Experts of a small language model: a softmax router.
Below are experts of layer 5 (counted from 0) of a mixture-of-experts language model. Rows are named router (the router's row for the expert), down (a neuron's output weights, with its number) and show model dimensions 0-223. Each number is 200 + 30 x the weight over its row's rms, rounded and kept within 0 to 999.
Before each expert's rows: a language model's description of what the expert responds to. This comes from a sample of Wikipedia text that the model never trained on.

# expert 14
Past-tense verbs and endings in career biographies, like graduated, authored, served, played, plus infobox field words and date commas.
router,170,176,220,231,242,219,211,195,192,166,220,168,203,217,229,226,213,206,148,197,193,210,204,160,194,207,231,239,204,229,184,133,198,211,245,150,199,166,197,160,200,203,221,211,191,216,216,238,197,164,202,159,200,203,185,194,237,190,277,202,176,252,178,183,221,213,223,180,199,242,212,158,181,168,214,187,176,208,182,246,162,209,179,232,204,207,181,186,200,190,136,179,227,147,195,231,154,230,133,176,209,181,180,216,200,232,229,169,185,220,228,170,209,166,218,217,181,211,238,192,143,205,209,212,217,216,238,208,189,158,238,179,213,147,250,207,150,224,252,183,188,148,205,181,154,223,192,224,231,225,269,169,234,228,230,181,179,161,204,206,218,141,149,200,187,207,208,168,218,224,193,212,161,220,176,146,209,215,185,165,200,192,168,265,211,165,191,274,202,230,247,161,144,239,198,213,225,194,209,126,228,200,112,156,219,172,185,254,228,208,188,129,174,174,186,233,216,190,178,139,200,209,228,235
down0,183,203,203,260,177,174,246,228,191,229,211,227,188,165,243,165,205,178,204,224,201,152,200,194,262,246,185,212,269,175,194,154,180,240,176,180,266,259,267,189,223,221,170,207,192,220,153,194,227,204,214,186,222,230,161,217,220,155,225,218,191,202,183,184,148,180,140,244,187,225,212,205,190,209,243,169,217,224,193,269,229,181,197,146,208,260,226,204,215,238,190,205,215,179,181,130,206,252,179,224,193,178,182,236,203,157,192,177,231,163,211,226,191,203,188,164,201,211,187,171,223,153,242,202,212,201,165,184,193,229,196,240,184,185,167,200,227,162,201,231,132,151,199,237,218,193,218,168,214,187,203,151,149,201,236,209,152,177,146,143,190,227,170,254,246,175,226,185,197,237,219,186,213,196,181,147,218,246,154,170,183,170,267,205,180,194,266,181,208,215,202,197,174,203,208,187,197,209,129,201,184,221,226,177,217,176,184,170,147,165,177,261,193,213,222,169,201,237,174,210,186,208,213,239
down1,181,215,146,223,246,200,190,205,242,170,148,213,205,207,192,162,221,190,201,210,222,239,231,183,163,189,191,191,167,159,255,258,221,197,221,200,237,202,126,233,199,215,203,201,145,147,236,208,206,150,201,146,184,174,188,133,225,179,207,252,217,205,167,211,196,245,229,208,192,178,222,212,209,249,168,218,158,239,202,203,257,175,220,179,191,157,221,164,257,222,149,243,216,238,202,202,233,193,182,183,275,227,222,175,155,199,241,178,265,207,204,222,225,183,217,185,216,198,190,152,207,239,260,197,231,246,191,167,189,193,245,204,165,219,215,179,216,165,258,246,213,169,181,202,224,184,167,174,133,231,189,183,183,240,202,230,215,176,242,216,205,210,175,211,250,193,188,188,168,234,178,249,119,187,233,230,203,177,156,229,231,153,215,147,193,180,213,219,181,219,230,212,198,191,167,206,156,207,166,155,197,195,186,190,204,174,252,238,186,142,204,204,248,238,180,233,208,178,231,186,213,220,179,191
down2,173,259,171,220,227,191,231,171,223,171,202,196,189,193,240,213,213,250,228,232,163,214,217,199,224,156,209,185,197,190,176,207,177,222,229,215,237,150,182,200,203,163,193,176,206,183,210,175,206,245,151,117,197,217,206,220,200,262,236,148,215,269,245,218,220,183,197,208,180,193,241,178,186,228,180,240,224,225,229,181,242,204,224,180,250,197,178,236,160,252,210,207,211,217,225,184,253,159,193,231,215,211,138,196,195,217,208,191,201,165,228,235,225,158,239,230,241,248,180,224,238,211,201,169,189,145,290,174,199,221,203,212,218,182,187,167,187,210,236,157,197,188,175,190,186,190,177,227,159,244,188,167,230,225,205,206,244,228,174,199,231,203,224,187,135,226,222,215,195,148,204,249,239,170,201,182,205,196,193,193,146,194,188,151,185,192,259,154,180,207,208,264,181,205,212,198,188,254,257,189,196,186,217,188,158,225,221,207,185,183,275,210,259,205,146,168,211,210,142,140,256,184,223,210
down3,245,213,240,198,169,242,169,194,209,184,204,189,175,212,172,149,229,199,224,156,216,206,217,253,234,259,205,227,214,193,210,179,213,216,169,153,197,219,185,175,220,175,284,199,183,167,188,194,186,179,156,192,203,201,196,193,244,243,208,157,176,192,206,148,203,201,207,234,158,230,160,192,162,251,258,241,152,190,220,216,198,195,229,190,205,173,227,185,191,226,192,240,184,186,222,190,173,178,229,202,207,236,207,191,215,230,179,145,282,191,265,189,217,187,186,201,206,234,202,133,201,167,240,233,204,204,235,229,228,204,222,291,196,201,160,166,243,201,220,240,229,188,164,202,207,157,197,134,158,214,191,142,301,216,258,187,197,235,164,132,180,186,184,141,199,206,247,196,179,206,178,202,227,193,214,215,185,151,154,199,208,199,215,228,251,225,249,217,187,179,173,145,214,206,195,199,251,219,186,154,220,227,180,197,206,194,183,163,225,174,189,170,184,208,201,178,177,198,219,158,226,232,186,153
down4,228,219,171,217,226,254,169,203,210,172,178,215,152,228,178,207,243,195,191,198,230,214,168,197,188,185,156,182,167,231,191,199,181,169,160,168,198,191,223,136,183,225,226,238,191,230,171,207,115,223,211,191,214,198,178,209,254,203,199,219,167,247,219,222,183,183,176,196,178,168,233,183,167,182,213,242,229,169,208,178,206,251,203,189,188,251,161,196,185,169,222,209,200,252,142,215,205,177,205,179,229,220,226,237,141,179,208,194,179,195,194,150,160,192,203,251,182,204,224,223,228,184,193,206,207,194,186,197,211,186,242,258,164,165,229,195,171,201,202,216,234,239,181,190,184,265,119,196,193,248,200,159,141,225,240,211,236,225,180,164,165,210,216,164,239,185,270,146,192,125,241,223,153,203,229,199,242,276,232,252,227,215,200,188,160,218,222,229,199,155,160,183,229,191,179,177,204,200,208,203,228,187,164,248,178,191,256,245,210,219,191,214,237,195,181,151,204,270,227,257,214,211,225,182
down5,175,173,186,225,189,220,213,230,170,300,220,230,193,205,242,237,229,181,152,222,229,191,253,238,201,233,147,219,190,194,183,183,176,150,173,231,217,169,240,250,161,214,179,234,192,189,198,242,183,261,195,205,128,161,222,192,184,191,200,209,214,190,202,237,245,207,167,198,222,231,269,201,160,180,200,246,233,212,183,193,255,217,246,185,228,189,211,175,170,212,171,212,192,229,180,231,146,218,184,251,180,182,184,195,216,217,168,209,214,189,211,235,253,232,189,162,212,158,194,254,193,164,201,200,202,259,205,227,188,164,235,221,172,192,160,226,229,183,246,196,209,151,205,227,193,185,232,189,175,200,221,181,233,200,213,146,215,211,206,170,208,195,202,203,165,233,224,182,215,229,256,251,195,179,169,185,147,230,206,200,145,190,188,223,165,247,168,179,181,240,247,224,122,193,182,164,141,210,177,187,229,246,221,222,167,165,201,181,202,175,159,228,189,166,185,165,153,131,202,207,251,207,183,244
down6,219,206,199,231,171,205,189,243,201,182,204,217,167,195,228,196,178,196,202,194,175,205,179,226,229,184,180,191,255,207,221,219,171,150,156,223,154,205,203,202,159,191,212,229,179,227,211,212,162,168,126,197,227,184,201,158,196,182,156,162,209,246,206,204,190,207,160,225,208,202,237,190,201,166,247,227,162,188,203,229,209,233,220,175,170,211,208,205,168,217,248,193,177,236,210,201,261,188,189,127,183,220,214,165,167,224,241,151,192,204,180,237,223,201,171,227,229,120,224,162,190,201,226,215,169,217,186,137,215,201,190,223,161,205,265,233,213,243,212,183,168,204,252,174,245,244,157,274,199,232,220,191,182,220,218,240,198,222,172,205,215,242,151,184,165,168,215,139,170,170,216,208,132,211,181,175,218,226,246,194,221,256,148,253,222,204,283,191,213,184,208,168,166,179,240,205,233,202,199,218,159,250,175,200,201,199,251,182,233,265,190,195,214,213,150,229,159,208,138,212,223,221,244,228
down7,290,225,179,223,172,216,211,269,233,197,162,220,171,193,199,246,170,160,189,179,211,168,171,193,253,268,259,141,162,202,192,283,177,249,190,183,205,206,199,171,198,180,161,216,200,217,224,190,172,191,212,193,164,227,236,169,235,230,173,235,215,165,85,225,236,166,221,145,168,214,182,213,179,182,209,197,231,235,230,204,183,166,181,192,199,176,212,206,193,172,188,138,259,164,229,173,168,223,241,163,214,232,207,165,198,241,186,206,221,222,184,219,169,263,137,175,160,203,239,206,215,227,204,224,207,222,213,190,201,233,187,160,148,150,224,179,186,238,180,191,180,179,207,129,212,252,225,196,184,227,202,162,221,178,240,213,176,210,182,210,206,140,188,220,197,204,200,217,246,219,249,226,217,184,201,215,196,157,162,222,174,228,167,168,190,183,160,205,202,251,229,200,228,202,175,197,224,189,237,201,237,208,207,211,226,204,188,201,184,192,252,236,225,195,180,198,176,187,189,150,173,252,216,183
down8,191,191,175,205,203,227,224,180,134,198,255,217,209,231,174,222,205,179,181,116,196,169,214,220,209,261,207,199,167,183,264,250,230,196,188,204,182,213,238,236,217,169,194,162,266,213,216,202,214,227,197,178,192,247,229,235,195,193,181,215,165,210,181,204,150,196,192,211,179,168,142,177,239,272,196,162,248,236,219,210,199,220,257,185,245,143,177,188,230,146,236,209,226,256,188,171,168,179,236,214,177,178,196,228,239,225,220,168,248,204,204,187,167,238,176,240,213,180,229,205,241,159,233,157,264,206,185,214,199,197,140,187,140,233,170,169,167,239,207,160,155,228,218,165,184,204,172,186,217,155,214,166,245,197,243,188,197,217,232,225,231,232,174,245,185,222,180,214,167,210,203,201,187,181,170,205,189,245,253,207,205,184,202,195,208,172,237,243,187,241,209,191,217,201,260,178,225,211,140,175,179,193,237,161,189,246,184,151,201,243,190,244,144,182,177,188,190,206,223,183,171,151,190,221
down9,133,205,234,203,226,168,185,225,210,207,148,173,184,176,227,167,228,200,235,192,254,218,248,194,195,208,208,201,189,185,211,206,162,200,195,240,155,153,233,199,216,235,191,160,233,192,208,175,177,207,180,188,205,200,182,171,185,247,196,187,207,221,225,211,246,170,167,204,188,184,220,251,215,193,275,220,126,207,177,168,176,172,151,235,180,241,206,196,191,192,216,221,246,184,184,205,188,193,201,199,203,204,175,242,196,229,148,136,196,181,272,206,177,159,213,242,210,83,222,171,185,229,228,202,194,221,190,222,184,222,188,217,136,261,181,156,224,218,218,215,208,285,206,164,211,179,225,172,207,205,224,216,178,229,208,195,210,183,185,176,197,173,211,194,233,194,147,191,205,209,180,229,248,128,159,249,213,199,174,149,215,217,151,199,199,226,121,223,181,218,128,201,226,206,224,159,224,201,209,244,200,243,227,266,172,185,176,218,183,184,196,182,222,147,194,199,240,242,181,194,167,239,186,205
down10,193,197,170,191,180,162,172,210,210,202,214,176,205,182,212,132,134,181,221,190,221,276,259,192,233,223,227,146,164,181,205,215,215,199,220,208,160,237,149,173,174,216,170,135,199,258,192,183,164,184,213,253,190,178,260,194,230,208,212,212,208,231,202,200,182,192,170,159,216,217,233,203,198,210,208,227,179,166,234,197,198,187,188,211,234,223,163,158,159,175,146,213,193,140,203,141,173,210,188,236,200,201,224,233,180,189,221,227,229,226,200,237,229,195,289,177,167,188,153,210,132,150,202,270,217,182,164,175,171,205,218,215,260,225,245,223,238,251,107,192,213,206,246,197,216,168,201,164,220,230,172,227,236,219,164,240,189,211,194,250,195,213,222,201,184,200,213,183,203,185,221,218,196,186,245,204,157,226,147,195,211,198,169,143,172,230,282,178,194,214,175,191,161,226,202,209,157,208,227,193,205,222,154,221,164,178,205,230,220,231,219,195,239,152,221,209,172,190,204,232,202,222,215,219
down11,204,233,210,197,247,197,208,150,269,213,210,210,248,169,223,223,210,191,185,200,223,205,240,172,216,221,194,182,208,193,203,251,238,206,197,200,241,199,157,240,219,249,226,165,207,156,149,222,165,155,199,247,151,191,197,247,244,234,226,165,207,169,254,210,152,161,213,175,161,181,161,178,148,211,171,237,267,134,185,171,222,182,198,131,199,192,183,181,193,194,172,206,183,219,156,180,212,207,160,200,206,197,157,169,208,153,244,203,199,153,167,236,192,200,211,207,223,166,169,265,215,162,235,166,180,172,213,260,235,177,198,161,178,215,216,107,210,192,243,146,208,177,225,194,222,226,166,183,183,206,172,224,191,161,168,219,235,192,190,203,202,188,156,237,260,151,171,181,149,187,135,198,189,185,234,274,215,209,246,193,230,205,218,212,233,175,181,190,173,185,186,152,207,228,202,194,199,168,179,202,153,188,174,188,186,181,204,211,229,173,189,180,181,228,157,185,218,230,196,264,199,189,237,181
down12,216,183,214,226,160,179,255,174,139,198,194,193,198,249,141,207,188,161,213,258,157,179,170,228,175,189,152,172,184,208,237,151,202,148,230,229,150,177,205,220,247,196,139,157,193,192,207,196,222,192,229,202,254,200,218,223,153,209,196,239,207,258,190,202,221,201,263,248,199,151,221,150,207,208,224,182,161,200,168,210,157,192,210,209,201,168,217,211,230,228,165,218,275,200,224,235,176,179,172,241,207,228,159,201,216,166,211,220,180,181,180,150,253,215,218,202,239,232,225,213,192,173,184,207,109,211,186,146,168,208,133,193,256,184,205,181,205,190,202,259,277,196,155,212,200,177,232,161,239,195,220,168,196,174,191,179,196,163,268,221,162,196,160,226,245,190,176,209,174,158,240,214,182,167,205,196,211,182,174,237,203,185,206,194,185,201,204,213,198,201,245,165,213,183,248,180,182,236,189,174,206,206,232,169,234,169,203,205,152,203,224,211,198,197,187,223,177,144,264,234,174,163,179,213
down13,201,131,155,223,176,150,180,193,207,242,164,243,194,182,161,180,127,232,209,258,209,243,209,222,186,254,201,201,216,197,154,169,226,184,213,217,200,208,212,180,238,160,203,198,204,198,172,243,252,157,202,238,181,222,185,212,187,159,121,221,229,263,243,207,203,230,201,155,240,223,176,252,182,191,200,231,195,190,219,182,222,208,163,202,206,202,234,147,180,199,196,206,188,247,168,235,195,192,187,215,180,203,184,174,176,168,211,196,211,182,196,224,204,173,212,183,203,209,209,194,213,243,210,189,211,221,133,200,210,132,214,167,157,209,195,179,179,242,131,215,185,155,204,184,206,150,195,198,196,157,167,192,280,225,204,208,193,187,239,206,158,219,217,219,195,241,151,220,180,190,234,234,203,178,223,184,209,226,195,269,210,222,222,191,127,193,189,194,188,148,191,214,257,192,228,168,186,230,148,209,206,230,189,161,204,171,176,201,214,166,247,186,175,125,194,228,115,235,157,168,246,206,255,182